python train.py --num_hidden_layers=11 --hidden_size=192 --n_experts=80 --experts_per_token=2 --d_expert=96 --d_shared_expert=0 --hidden_act="drelu" --moe_layers=[1, 2, 3, 4, 5, 6, 7, 8, 9, 10] --router_score="softmax" --normalize_top_k=false --routed_scale=1.0 --balance_loss=0.00767 --balance_bias=false --router_z_loss=0.001 --init_std_router=0.0168 --lr_router=0.00137 --vocab_size=16384 --norm="layernorm" --norm_eps=1e-06 --tie_word_embeddings="early" --optimizer="adam_variant" --learning_rate=0.00178 --beta1=0.95 --beta2=0.99 --batch_tokens=[131072, 262144, 393216] --max_seq_len=512 --train_tokens=942300000 --max_steps=3914 --dataset="wikipedia_en"
Below are experts of layer 7 (counted from 0) of a mixture-of-experts language model. Rows are named router (the router's row for the expert) and show model dimensions 0-191. Each number is 500 + 25 x the weight over its row's rms, rounded and kept within 0 to 999. Numbers have three digits each.
Before each expert's rows: "mostly gets" lists some tokens that are sent to it at least half of the time. This comes from a sample of Wikipedia text that the model never trained on.

# expert 61
mostly gets: " Ol", " Marc", " Os", " Jim", " Abd", " Mel"
router:463539496482492521451547469484512537487507478516519463509521464497507492455506517527477522524516513470518473470511487513484536517510457486439522494529537505464543523525506496506458489486480515496512480512466491466494505505494548555464519530499475516517483452488493522492538472481500485535490526499528484476509491455500474503491538499524498448519508522487486481516518465521502477480501556489477494482523510551463502500469455562505516489506522521530494482490475538530480517549518518505517521540497531490500535511480524491492469482480470472517517511514540469478465481459482520457

# expert 8
mostly gets: " JPL", " 2–2", " Nominated", " 3–1", " Spacewatch"
router:464468483497455530480549471476439511466519472518528472533530476462481480475479519477468525527504521480523466475527468492469524537525468471462499481530529481486511529525521470528473472475475519482524472521468505489501515497472533539489527534508483529529493475478507522483536472476521470521477529480525487477518509481523472483480518518517525479526526525477486485520523476540532482468516548474467519481524518536475513529477469529495480471484524510537488478481474525517483531536516532522518524526528531471473529512525513491503481475477480480523524477517544484478479480472479481476

# expert 16
mostly gets: " featured", " Known", " stands", " argued", " building."
router:470461488494455527484548471473440509464514477515528469531530475470484477473481519481474522529510524483519469475527468484468525537522467468463506479529529478491522532525522474525477472479477532484526468525473506489512515491475531534488527527509486533528493478478506529480534470478520471523477538481526481474520516481523469492474518515514522481530522521479487486519522479541532482472512550479465522483526517537477521527478469530494480471478522512537485478483470528520470531537515531521516527525529530473476530515521515481500481481479483479523530477510542488473474480474482481480

# expert 69
mostly gets: " wanted", " taught", " studied", " know", " supposed", " get"
router:469464480491456529477544472474434512465522476520526470529527478470473484472478519476477522526504523485521471474524472488467524536522471475464512481531527480495520532523521475522476477469472534482520476524474507481509519485473530539486524532511483529529491473476512531480536472482521467526478530480526481477517531476524471494483519514515520481527524524480482485520522475542529480469513540477470522477525519535476527525475471527492481471477521511532483476480470530521476530534516528519520527526526531474478532515525529490500478479480482476520528476508538487481478477478471480474

# expert 55
mostly gets: " Phylum:", " Arthropoda", " Binomial", " DF", "Personal", " UEFA"
router:468461480494456525480547474475448517467517481524528474527519476463483485471476518480472527525508524487524465473525471485468526535520466467464505481530531482489514530525523471520471478474474527480528472523471507479508517490472530536492529533514484531528493476477512526475533471480523466522477534478525480474522522479525471482478515514514525482531524523481484484523522482540526475471514547480463520485529516536476520527481469529503483471478523511534487484483474530524477530533515531522520528526530530473474531510521521480495479478478482477525524476514539490477478483472475476475

# expert 66
mostly gets: " £", " avoid", " Welsh"
router:470466482499454529481545472476432512468509476519528472527524475462481494474474517478475525526507524488525467473522471491471525538519471472461505489529529482488518532523525475521474475468474523477534469523473503481510516488473531536492524532515485531528496479483506527485537472477523468523480532480525474476521520480525466485482523513515523480530523525478486486520520474544526478472512537476466529477526516537465523528477468528496480471484520514532488479477472528522479527535518528521524527527526531473474530510527516488496480478479482475521530475512535500476478482477470483476

# expert 70
mostly gets: " currently", " spent", " now", " successfully", " already", "While"
router:470459477489455529479545471475441511468519474529524474530522475467484481470477518473475520526508522482522471475528470487468525535518469468467511488532530483488519529524525474524475473476475533479518475523474507483514515490472530537490525525512484530530487473478509527478536469474518467522478537477524485474520521481524472487481518514519523482532523524480485482520523473543528476466516546474468526475528517533476519527478470525497484471476521511533488483484470530521479530536515530523522528525528527473474529521528516483498479481476483474522532476512536490475481484476483473478

# expert 13
mostly gets: " ½", " –;", "1%", "5%", "9%", " Unknown"
router:458474479503448530485554471482420505465519476523526474531525475469478480473477516477473525525501521490522463476525470495467527535516470467464508481527526482491512527525524472524476480475473532479533467515476501488502514491471534538493521527502483533522498478476501523493541471480518476522475531490530489470522514483522471491484517519517523479532524525473484488522514477539532477474514533467472518472526517538490505533476468525513481474476521514538487491482472531522488528537513526518528533529531519474471533518526506481498487481477484478522530474508543493477476481478478488469

# expert 20
mostly gets: " public", " gu", " tra", " legal", " re", " federal"
router:449522473479500523466507456451505521494491496499553511500508445508500511471472548531487476519532547511547489450505509450494498540492482458451512490523531488488517518524531494502485474488496524445491465514463493474514524498460552514498500513482494537533487474490514555489511491447532499523480503466519466497508498468516464492481520513512517485544546510462489487513512477512508498483500538497482516439530502540513492521475434532486508491486522490525508506498510507515475519524490519531531514534515505480472525522514518475513456496471496488502507474515540540465489484488495474497

# expert 2
mostly gets: " drums", " (2004)", " —", " guitar,", " (2007)", " 9."
router:468462480496457529479548472477436511471516478517531472531527477467485481473480516483472525529505522481522470473526468485473525536525467466461505478526529480488518533525522475525476474471473524483526469527472507486503515493477532540489524533511480532526492477478514523481535469474523474522476532480525479476520515479519473488480521516516526483530523523477485486520522482540529474472512541474465522474526519538473516528477467529499485474480523516533485476478471530518473529538518531519522526526528530472476528520524521487495481474478481477523522476514539492474474485476479481475

# expert 12
mostly gets: " St.", " Mount", " Saint", " New", " South", " Christ"
router:468515494479501522462541476480508520458487508501536478504507480504498454491497553486488507518521516492511482447506483485489518526517462500445496492530522480480520492570535478503449517470467488458514463508466522482510529495482528516487511533501476534521505500473504513475516500469532492528499518500495498490543499490533486480467539521537519442508520511481486490522553469501498470488536473500468517500543512497474487495506456563477521482477529537544493448474501511496513507517504513545507490535511533487487515529480509490493462482479446478531519495525552495479502496449470504523

# expert 23
mostly gets: " W;", " D;", " sunk", " When", " buried", " L;"
router:464466477495457530473548471476441512463511475521529470530523476476485483472476518471475520527508522486522468472525471483469523536519469471462511479533533483492518527524523474520475475469477532483531468520468509488509521490473530537490524528506482532532490469478506528486534470478520474523476531480529481470519511480527470485479518524518526482533523526479488485523521478540528477470516539477465522481526516535481522535475468527493481472478521512535489478485472528518474532537511529522526528527527528471473531510524516492502479481477484482520527482515538493476476481474478487483

# expert 56
mostly gets: "–2)", "owski", " (R)", "2}"
router:470463479495454530484549470474439508467518473520530476530523476470487485473477516475473523530507523485522468473525467489465524537523468470463506481527529481488518531526520472525472479472476525483526470520474500484504517493475531537491525533509483528525491476478511524484536468480519471524477530482524488474517518480522465479480519516515522482531523522479486486522518476541531476473512546475467525480527514537472517532477467529490483470481524513535486480484472529521473530538513528524524527524530536472474531513527522485497482473479481483520526476512540490478475485473474480482

# expert 74
mostly gets: "Scientific", " praised", " regarded", " UEFA", " described", " describes"
router:467461483493456529478546469475443513468519481520525471530529477460481480472478518483474523529505521490523473473525470489469526534525471470462508484532526479488515533523522473524474475474473527480523471522474500483511518487472531538487527533512480530529491477478508526478533468481516470524479538480529491473520522480523474484477518509513521480530525524478482487522522476540530475471511543479466519481526519538470512530477470530503483476479524509536483480489475528522477530536516528523520528527528536474475532513522525483494480474479482482524524474511539493481474477476480474471

# expert 21
mostly gets: "ensis", " Kelly", " Chris", " believed", " NCAA", " P."
router:470458480492455531481547472475439510472516472525527471532526475463481484473476519486472529529507530490521471476523468488474523537521468471466509478528531481488515530527523473523474477473477524481526468522472505486509516492472532537489522528511481530530489477479512526481537468477522471524478531482524479472518522478520470483477523516517525478533522523478486486518518474541528482469515534473467523483526515536476519530478468529501480465482524515538487484478472531518476532534519530523518524528528528474474533513525520485491481474479483476521526477510539489479478486474478478485

# expert 33
mostly gets: " due", " without", " According", " caused", " according", " Following"
router:483468460502448509464538485447476516464505453517506473536533466495488480471477511498494514503537504482531478489525481477488522532513474497464499485528537497487506530508523470513490494491466484477552472538495503457511517504452529549478512520521482535530496481490493508500531463485517469531476530487550491486502528462530465503460544514502533490534515556497493489512499503549524475489508510480474499475513521528502507512489492511498492469509512518528495485452449525527474526524516532508544544522546539469503518513514475494482479478478474484533521453515517483485476481478503498456

# expert 73
mostly gets: " became", " become", " renamed", " becoming", " becomes", "–present)"
router:470457474497455529480548473475444513467518471519527468530521480472485483475476518475474526526504527491522466476524470488472523533523470467466511479527529482493511532522525473522476476465479529481525473521474508487505516481476529535490527527508485533531496474477511529482535473474518472525478532478525477474523518481520468483475523517513525479529522525479489486523520473542530476469519541474467523483526518538472517537477471526504476472479521509534485475483470527519478529534518529524520528525526527474475533515526509476495482483477482479523526472511545501474478488478468490478

# expert 77
mostly gets: " getting", " losing", " battalion", " going", " having", " felt"
router:469453476493456528481545473474441512470510477520525471530521477467485487475478518485475524527514525484523470476522471494467527533520470468467506481527534482486517531525525471521471477476473518480525472525474506482508517486471530534487530529514481527528491476476508527480534470476522469525478534478528486470520529478524471481475517514517523480530524523480485487524522481540530477470511537474464527478529516538473515529478469528507483473477525513535482485483472528525474529536521527522518524528526533475474531508527523486496481470478484481523531475512536495478477483476479475476

# expert 50
mostly gets: " allows", " resulted", " 1–0;", " 3–1;", " 1–2;", " 2–0;"
router:468463479493454528481549473475442513471511478523526472528530475464484487475474519482475525527508524474520465473525469493469525537522469470466508484527532481489515530524526472522474479480476529483524470518470505486506519489469530536486530529507483533530498477477507523482534471479517468525479524478530480472519521478526467484469518514515525480531525522477487485518524480540530481469511539478465519483526515539470511529472470529496482471481523511539488479482471529517473531536515529524527527529527532475475533505534521483497480480481481483523530479512540489477481482475477480479

# expert 24
mostly gets: "isc", "stit", "apt", "asc", "umin", "cul"
router:501496495467487504484508418479506542500499479509510462507501486532484488467503554516491485533529521516564473437524477454501520527496479463498508498514496485492506526517506475509466507510494484444529508526495514519530521464495528540473520522485491484532480466465514537482506446504532495500489505509512508481527502441511478499510520503507516454525505548482451486520506493510530498464535494503500496472516526524509512500458468506510532495476534532514464459491482544513480521547507492515498520547535531472483481513530520484462485504495443504536537498503498500476441511497506497525

# expert 42
mostly gets: " Par", " we", " par", " cur", " emb", " fac"
router:472524519473485534476532429429480504504509498504544506507541451463510497459488536470483486548521496517531479470495489482498546531503485456468516489510493473488508529533537495486472475501493512460476493533478494506512533490489535533475518541494474508519514482508528525479543471489509446510461531485537480490507520477501493484491526509492525453544508522479500475509513481518497501477506551495482530475540524533509515518466457520504509486497533502528513484504486511530493501549497521535495509552521516498469498513507501498472474497474463513490537479514515480463476449462516515466

# expert 79
mostly gets: "í", " la", " d'", " La", " Juan", " Las"
router:514511449506487521494511432485489527500519475490525505515506483497507465448501501511497503510531519495516468453533505471465528502537493483473499496537512459478527515557505489520485486472513508489525487529463499480511538490493522534493516509504467519524485496485541541487511465498546489506489524496492492470514497434500508492486557527515502479509502523482490465527523487496505466496540545468501519462516545535502508503485441513512528486496534523508466480514478513517494508512519521527501513534524523487485508494505517492463482461436450467512519481539532506455429450488467492501

# expert 39
mostly gets: " determine", "==Track", "=", "==M", "==A", " 2011."
router:466468483496459528480545474475438513471519472518525472525528474464484488473476518484473522528505526488521468473522470492473523536522471469465509481529530480491514533523521473520476479475473530479527473525473503486508518490473527537488522532516483528530488475478511527481533472480518469525480533474527483472519518478523470485482522512520525479533523526480485484522524477541527476468512542479468523481522518539477517534474471529514479471480526515536481478479473531524474528532517528521513526527526532472475529517533516482494481474476482474525528472512540494479476491478474464477

# expert 7
mostly gets: " in", " during", " through", " around", " at", " During"
router:468493471509418508479511476416476553494517479516513478521507470493474462494480526480492508561534511509532496498499491479475520509506486489473519484511549473475540503536532443516473492483496493490494479530489524467516509475468500516461514515509441551518484483490529502471505456480506472514493520513523486493506531502500478487489516506518502491534536515497476464517527501544540484503532521499472531465518521524501506527506501515493495486475513525521479477469473526504485509503505543506513533506569527467488506532536513498482457485447452478505504488538531487493470478482501482493

# expert 65
mostly gets: " st", " pl", " sl", " reb", "-b", " sp"
router:470532500461496522466494426487528545471506497494512479521521471490485488460500569448490505520506526482512489467506488496487543569494483451481537495537506493508504511542516498514476461509487488459526494500499530538496509494478521525485558491482490542534487464486543513488544490494519487493473498486549474479503499468521470502474525506522513459532534518494485462533516494500498481463513502462478514484494491534469497525446440537511522481473528503504485475456494504520482489515517513504500554542511520503479523526514500499484461518479446496505499492506484530506477497482473507508

# expert 38
mostly gets: " classification", " City,", " (193", " 100.00%", " headquarter", " abolished"
router:470455479497456529482543472474446513473513474515524475530522477467485482474473518475473527527509527493522467474523469485470524535520466469464517483528530482490520527526522471523473477475471522479527474524473506482507519488476531536490525530516483530528487477477506528481538472476524470521476537479525476473520514482525470486472517516517526482533524522479488485524524479542528479469514549476469525477527518537471521527479470530501484470478525515533485479481471530523479529534515530522521527526526530471475532511527516486493481481478484474524526475512538489473478481473480477488

# expert 51
mostly gets: " (featuring", " Alex", ")\"", "Although", " influenced", " Danny"
router:468463479494456528476545472474441512470516472523527469525526477465477481471479520470474521526508525483522467473524471487470523535528470469462510481527529483487525530523525475526477478474476525481525474524471508481505519488475529537487526527510484530528489476477509528481533470484519472523478533480528484471520517478521467486474518519519523482531523525478487483523521473538529478472513543482466523482526518536473517535474471531504482474481525508532487480481471527523472529533520529522525524525527532474475530511527524485496482477476480477519529476514540493478476482475476485477

# expert 44
mostly gets: " Steve", " Sean", " Derek", " Joel", " Jonathan", " finishing"
router:468460479487459530481546473475443513467523479520526474531527477467481484472480518482475523527500524486525469476524471491473524536522470465466504486532531479488515532524519474528474469474474527485519470525472503484507515492473532540483528534512483527530493475477505524483535472477521471519478526482524490472520518481522476487482521515521522482528522520476482485521519479539533474468511540470465528479525520540476513526478470528497483474489525511540487473475474529520467529538512528522526525526526532474478531522530517484501480477478480479520527476516544487476475479475474476468

# expert 63
mostly gets: " MPC", " ·", " Lemmon", " Soc", "R;", " Spacewatch"
router:486492468493494546491514454490497526484525486519531486545494455510474493471467509506453505561494539478538485490518463483492544564522499466495493492518491476455500514534504496545487465514457498470495462529504499482535496497473520519473538511526476525518485489473487539483520482480486491526439504481549504486529496507506499516500493521509531471539491502452456490509501457503510499464508509492455511508489530495505542521512477498501519485485515538516486484473503535519486557522528514530513511497567520511510505519493504468511497485465494468508487451527542486496499493435476460499

# expert 58
mostly gets: " University.", " region.", " series.", " final.", " II.", " round."
router:469459477499456528483543471474442512468520480526528475533531479458483483474475519478473523527505522490521464476525471493472526533519471471465510485531527480489517532523522473526476478474472526481526474521475502490507514489475530538489522533508484531531490479479510526479534469477520471521477533478524484472522514479525475486480519515516524480529524522477483484519521474543527477467517539472468520482526514536473517534476469526502481471478524515537483480482470529519484532535518530519520528526528530475477527512535516484489480476478480472524529476512540478478477481478470471472

# expert 48
mostly gets: ".2)", " \"C", ".0)", ".7)", " Sarah", "==B"
router:466467479496456530479546472474439507467523477524527474532527476482479484473474517474473525528512523492521468474525469486466525535520465465467506480530531482488516529527521473523472473475478524481527472525473503482504516489473530538488529534517487530524492474477506523479535468480517472522475532480527485475519519479520466481477520515516526482531522522478487482521522479541528479470514546476468519486526520532473516537472468528498483473480523513536485479483472529517476531536521532523521527525528534475476529509524518481497482477476483477523529477514537489476476481475476480481

# expert 28
mostly gets: " Occupations:", " organized", " (pen.),", " v.", "',", " Hollywood"
router:467465481494454528483548473475436509467518473523524471529525477469485481470474519486476521528507525481520469473526470487468527533526468466465513484526530477485518529524524476522476476473477528482521469523473505488510518487474531539487525530513484534526492478479513527482535472483525473521477534481525484473518514479522473487474517521515522481529525526479487484524519474537532476469515544472467522480529517537472524535481469529497480473484520513533484485481469530520471528531522530519523526527528527474476531511528522486496477485478482474524529475514543494474477481476470485487

# expert 43
mostly gets: " also==", "==See", " reveals", " hosted", " aired", " revealed"
router:468465483492457529480541473476442513469515478523527465525526477456488481474472518462478521526505528489522469475525472490472525535525473469464507481531525482488520531524522475526475480476470536482521471523472507480514517496475528533491529528514484527529489477477507529480535470482520475520478530478525480473520520478518469489472520514516526481532522524479488485520521473537525474472515540481467524483528518535476515544475472528510483473478524514538480480483474527519477530531521527524522528525527529475474531516528521484488482475476481472523527477513536498481476484477472478461

# expert 53
mostly gets: " (0)", " 0;", " Apps", "/sq", ".4%", " Position:"
router:514458480473457568506522476453496514500506509521526514497514444494488494456501537485435524546505490491522483473512461499515522547534449507488491469518505484470492515567518462548499498484466510478510490501501531498511497506466534498475512489506473547504484504481495509479540479474500466532422494493525463470504501513500494479488494522541537487509566514447476507516517460493533473476517506474496493497509505523498488491488493520517536462513521530508520485505507515510468556524505506492492498525554506505477527507511489460470488489457488496530495489535515489472497471484499488489

# expert 25
mostly gets: " Steve", " Mike", " older.", " doing", " Joe", " California."
router:469454479493458528479544472476448512466528475517527475528522478463481488473474516480471525526512524491525468476522471488466525538524469467462506487534529480487522531524520474523475474477475528482523471524474504484505515489473529538490524532506485531527484480477508526480536472478521470523477531478524483475524516481518466485480520514517522483531523526478485482522520473540529480470515547474468525476527520541477523533474470527498487471482523512534486475482468529524475530534517532522518526525527532471476530514520521491493481478477483480521526475515536498474478483473476481477

# expert 40
mostly gets: " Wood", " Hart", " Burn", " Jack", "ford", " Sheffield"
router:498495490476491535486525463498510524440508504525539471502519475488483481485479555484483516519501532467528491432533453494500511508525451489456503457501561466489512499571517472516472489496476469471518478551454515490504556509488535508481525504540498512512501505496510501493535484501508500498493515504514466491503522487513465485480548517508505436512509527490465480519541504521527498498516488484456539511496514519483489500499446508471525445490512530504469466474493525522505517530533523521488509518500539441458514520518498496483483494485440500506517496508486525495482504464510505500

# expert 41
mostly gets: " \"", " '", " un", "/", " inter", "-p"
router:487498484503468520521504440485525522490479499497522499523519460519488511485443564511495498551513524504534507452536491471475533514515500478484540497515493468471510518525513457486478497512512506450487489514486523476483489480478521528452500477505482525505472477480522507476503499508537485525468493485542496484525529471519484469484498499508517428504524499477468482532533502530529514472543515466501528468517519542487508502458452495511537512502548511493504499490482522504467499508518536514525529550577506453477522519489494480487472492453448502513504511544514492468480479476509497492

# expert 17
mostly gets: " E", " F", " \"M", " \"F", " (F", " \"L"
router:482512473517494513490540429481489489494516522525531498523505468489509466479462533510488524526489526484553481469527486474466518534529499495474496457496522479471519520539510487536489489476498528467520480519473491465509513519494545502479526519488472536515480471483527507474529500501530502527460520494513470503511512473502493499496546509547509477515508505446462476541519487523506504470523511494463506497510518537470517490467456513483523503487501504522507466499485497499475546494544553539534532532541508465453526521497508480492446484479449498529489471543530509484504478460460476468

# expert 11
mostly gets: " two", " more", " all", " both", " some", " many"
router:472508485506466521502514496440487537480527456543520504487502443494491480481496566512496515498518504485527508482524499497464515520502488467472531468505532483500503553512553501503480506484460504471490457516465524482522525479475518509461526516507456541532472504496506500485511491493513445511471508510536488493513505481529480502490494510490521457538546556468493492515516491527513485496542489470486554463517507505475499501488490553452522470481512510524438477505454515520495507535523513496539508537523490496487530524515530455493497481473494494525522443526540485487468494487495476491

# expert 45
mostly gets: " if", "ed,", "\",", " but", " although", "les,"
router:470473477506441546479549497456483517461503483511509486545520482489491490467469506495473525503502503496531485480509495472506526507534495463469525457496518502478526540503516477520488473497464505492520481508457519480510513472508499526468506502507474556509478500468542544486543465455495457527472529480526500468517533451529493469492517531513536469542502545493457470500507463550543476496497486478477531464520520529475528526481502527513543510481540536525497465474452531516475515512518526505527521512532531497490513506516523480495465472478478485522488494509499524475482493492478481500

# expert 57
mostly gets: " ==", " ===", " also==", "s==", "s===", " JPL"
router:487471485478471521511588500443496516493525490506549475516527480473474487489487505498459496560529532496535490478510438487497508509537436492481519465496512499487493544507535491536477485481485505486521498506484493464513484494483496514493524499495490525502497455476522521485516486461528473533427529483520491460527505480512501494512519507524558482500504538437498458517506470496515495486511510498506503481496509499475525505501476526497505503505533526523504504509462510505473556549534526511517537512578525482494519524508517504479464467477482472505511495525515495512446485510493493486

# expert 49
mostly gets: " what", " how", " We", " Kar", " Ram", " Mah"
router:488514480510479522448540467476492537474500513499510475525513498425480485478495533482499531527533511505509475466505475499479563503506485482486473462525549465474507534547511486487475503498488523486507461492438523491521511510450535545505500532497493552526491470488520518470538472487506485508473503456509463481524514454515490491504537478515510465519510525497456486506530472514524465487530510457485496496505537542510501493481462520509522478528518521540480520470461545503491517532546525530497522541510508469482524532518513505477487495469469478519539481513507519490475482482488501508

# expert 5
mostly gets: "==History==", "==Background==", " =", " written", " edited", " recorded"
router:461462480498455531479546473472440506465520473517528465527528476477484486474481520482474523528504522487522470476524468488466524537522468468462509478530534480490517531525521474526472472468477516479527469524474502486512517490475533537490530529511482530531497476482504529484537472482522472523478528472526482478520516481519467481484516515517520481530522522479487482522523475545527480472513542480466519480529514537476521527478470532495481470475521508537488478479468529522477530537519532524520527525527533472475529510521516485504484479478483477517529475511539485480476487475485480468

# expert 67
mostly gets: "==Reception==", " I'm", " (as", " Episode:", " graduated", " like"
router:463462478491456530477544472475443509470514480522528473531523476460483483475475519474475522527511525497524470476524469490472527539519469472460510481527528481486522533526525474522473476476476528482526473523472505487504518490474530536488527529512478530528488478476506531477537469482519474524476532476526478473517522479524470487481521517518522481533523525480485485520519478540527477470511541477463524477528518536474519528477468527501489471477524513534486482476471529521475531537517526524524526527529530474474531518517524484497480481479486476519525475511538497479477482475472478470

# expert 64
mostly gets: "==See", " worked", " drums", " See", " Alma", " reflect"
router:470459477490457530479547471475442514468516475525528472532529476469486486474477518478473523529500522485524471474528469483471526537518466466466507485529529479491520531523520475522475475471474521482522473524477507487500518488474530540491525534522483533524493480478508529483535468479525475519477528480527481472522519480520467487475515516514523480527522522479488486520522475543533480470511548478469519479527517536479515533480470529504477468483524514534484475480469529520475530537517531521516530526528531471476527517520518482496482476476482476519531472513539489472482483475483476472

# expert 19
mostly gets: " Arab", " Asian", "oc", " Greek", "Ind", " Maced"
router:482499499469497530492493428483501532479496494519510461513496459517444486468477536509467507505489517490545479455535434471513500506502487503478482507542524485480533551544517475527452514459505483479513503521475506519524523496489544529487528514484472512508487489448506515484508477486557453515494501495499478489517524455499486508496530519501511466538511540492471497523515474495545505472516470513508493511498555507515518533485457497507525444491514534507464477481478516524477505519504505526492499514536512481502511513511518435489484508476426482544520512517494515507475489471507529522

# expert 47
mostly gets: "\")", ".5)", " cells", ".7)", "L)", ".2)"
router:470449473498455529478546472472437511468512481527528478529522479465478482475480517472472522528509522484520470472526468496467525535518470467465511482528530482492516529524524472522471477477477516479529472522477501485510515486471529538490525528515482532526492482481510524482535470479518470522477532481528480471523515479523470484480522515514522481532522522477486484522518475540533477470514536478468523479529517531477513536482468524488488476479524510540484484484470529525476530536518532520523525525527533477476529510525521482492480477477482477523531471513537494476476484479467473475

# expert 32
mostly gets: " sl", " cont", " social", " inf", " ag", " exp"
router:443532483477501519448506455447509527493506490524510490530512455493471493466493537490490494520499495506527497453494482482484516535513467457454523494535499505492521510503524488484480507480453557432502486514470516486510517503434558527489507533507491536544522491496530534481533495487520490530483501496548471489517493445511482494481508510499508474531543533477469510511538500531505512468509522498497516476543526531493511526496468524514511500497508533515493479482484521519514520529498530503537537560501527474497506506501489503479467506475478446515499453512525499457475482480484477490

# expert 76
mostly gets: " Insecta", " competed", " qualified", " taught", " operated", " studied"
router:469457475497453528478544472475446512470508479525529472526523476465479487473481517485475525524513526491520466475524470487468525536520468464466505484532532478488516530525519474525475473473474521484526471527472512485512511486473533537494527530508487530529493476475512527483537473481521467520479533475526475477523515478524470486483518519517522480526523523479487485520519476542531476468514544476472525480529516538479520530479470527509481472481524511538484480484468527522479529534520529521521528526529530475479530515526525488495480483477481473523527475513545487477477478476470481476

# expert 52
mostly gets: " Candidate", " ±%", " Opponent", "|---|---|---|---|---|---|---|", " Pos.", " Ref."
router:467462498513477529507535473481502522486508453499526476534515483493479482475476518520446519533490545497514473471526441493498530546512443483490506467521515496476517525546505485540498492465454516482514504526497511462531538471492517500459525514521490553527469452481508539484514460508498484512434505460511481453503502497520466502493504505526572465519519511449471469526517459520509474456508491474469506509522504523502513503513477496501505496499513500500493499475500506531475556544503502538503511521570538506505501492512503488496503485498495493518500465508513513496496487450480488503

# expert 62
mostly gets: " Binomial", " take", " SCO", " NOR", " keep", "+1"
router:469460477496457528475547469477444511473522475521528476529520476468477484469476518480474527527502522488522468473527471483472524534521468475466510484530531482489517531524526474527475472472475517482529468524474507482506517492472532539492524533513480531530486476475516527479536471475520468521477529480526480475521509478525469486479519513518525479528522525477482485522522477540527476473515545474461521477528514534475521528476469528492485470483525515533485479484472529524474529536511529518521528527528530471474533513524519489496482477476481479522530474515535490481481483475484475472

# expert 71
mostly gets: " FW", " currently", " ENG", " resigned", " awarded", " MF"
router:467460481498455529480550470476440510467517474521528474530523478466477481475477518474473527527508522487519469476526468491470527536521469469467502483530532481487516531524524472525473470477474524481521466525475510481505514492475531538493523530512483527533487475477508523481536475474518469522477537478523478478523516481521469488480523510519525483530525524479484484521522476542527479467514547477465521482528514538477518527479470530494484474480522514541486481479474527518478529536518528523515523528528528469474530518521527487500479482476481480522527475514539489481482485474483476473

# expert 35
mostly gets: "–198", " elected", " divided", " Phylum:", " nominated", " agreed"
router:468466480493456529478547472475442513468513473521528471527520478481479485475480517485471525527506523488525464474527471487468526535524469468464506487531533483489511533524523473527472475473478534481529469521472504484507517482475529537488527525502483532528490472477510525480535471484521473523476531482526482474520513481522468484475517516518524483534523526477485487524518478543530473471517554482466519477526516538472521528477470531490477474481525512532491486481467531519473529538513531522522525528529529473475527514521516476502481485476481482521523475514546494477475481471491486478

# expert 72
mostly gets: " (°F)", "==Description==", " designed", "Scientific", " 7.", " blue"
router:465458485491456529479544471474441508468515480522526468529525474471483484470476518481474527529508525486523468473525472487462524538523469468465507479530528481487522530524523474523475478478477527481529469525474504483506513485475530538488528531511484531527494478478511531481538472482519472523475527479532483472521521480519468489478516510521522481534522526480490483520519478537527477472515551474464523479525518533474516539481471533504481471480523510532486481485469527522474529535520528522521532527527535474477528507527517485496482474475482477522524473512541498479473487474483487477

# expert 27
mostly gets: "arma", "sky", "ova", "elli", " Khan", " Barry"
router:481468485472421588523559448457422495488502471506524463540525483476500465467481514489473527516516526485522477456557467499505547529532492480461510473523522477504517520538523473532500470467482515486500461522474513503516515503481519535497529532501490512523495482441513515487532472463498496501486514501507500471505535473505493469484527494510507470515508526466493480518510492522516492485506496476498506474519507522496480518492433511464526489485529533513477495502486531513492530541521530504527518516534519472492509522505503506504502484483468496508545500500518500489465490496492484486

# expert 6
mostly gets: " County.", "า", " scored", " League.", " Elevation:", " County,"
router:468461482493455529481546472476445512471517475521530474528525477463479491474475517476472527528507521488520472473526468488471524536523466470463509484527534480488518531526523472523473477472476528481530471519473504486509519494471531537491522533507481536530493479476511523478536470480520467519477528477524478476522519479524469484474520518518527482529525524479485487519519476539531482472516542476465520480523516534466515532472469528502482468480522514537488479482472527519476530537515528522518528527527534473474531511521509483499478480478480476520530478513542491476481484474475484473

# expert 36
mostly gets: "″N", "°N", " Coordinates:", " code:", " zone:", " Total:"
router:484468480457480521474527486445513517483502485492504466503545442489490506488467538486466516554505486503513472492516443492480541515524477456499485488519506484490514505520544475518481485503481497483520485497509507489558530472488543511468510499516461532494496520449514526481516461495506493499426527478524495469554498498485486487502517556555535492505549496437475476537514488496504487489500502506499490491523538513500508487512485545503539488503521496507466498495501556526492514493502508490545535515558508492483520506506483501488493490472458503513493469557498506459481463503514482483

# expert 68
mostly gets: " p.m.", " L;", " W;", " D;", " Producer:", "H;"
router:466463483493455528484549470477440513466512481521530471531529476475481486474472517479474527528506524490523467473524468489471523536521467468463508475525532480490523529525522475522471477475474531482532467521472498484508519484470531535487526531514481528531495480478509523481535470481520473522474530480528487470521515481528472484480520517518524484532523523477484484519518486539531482474512542475464520481527516538475515528476468530489482466480521513538491476479473530525477528537513530520522526526527532475472530512515514480497484477477484481524522478514542489476473482475469489474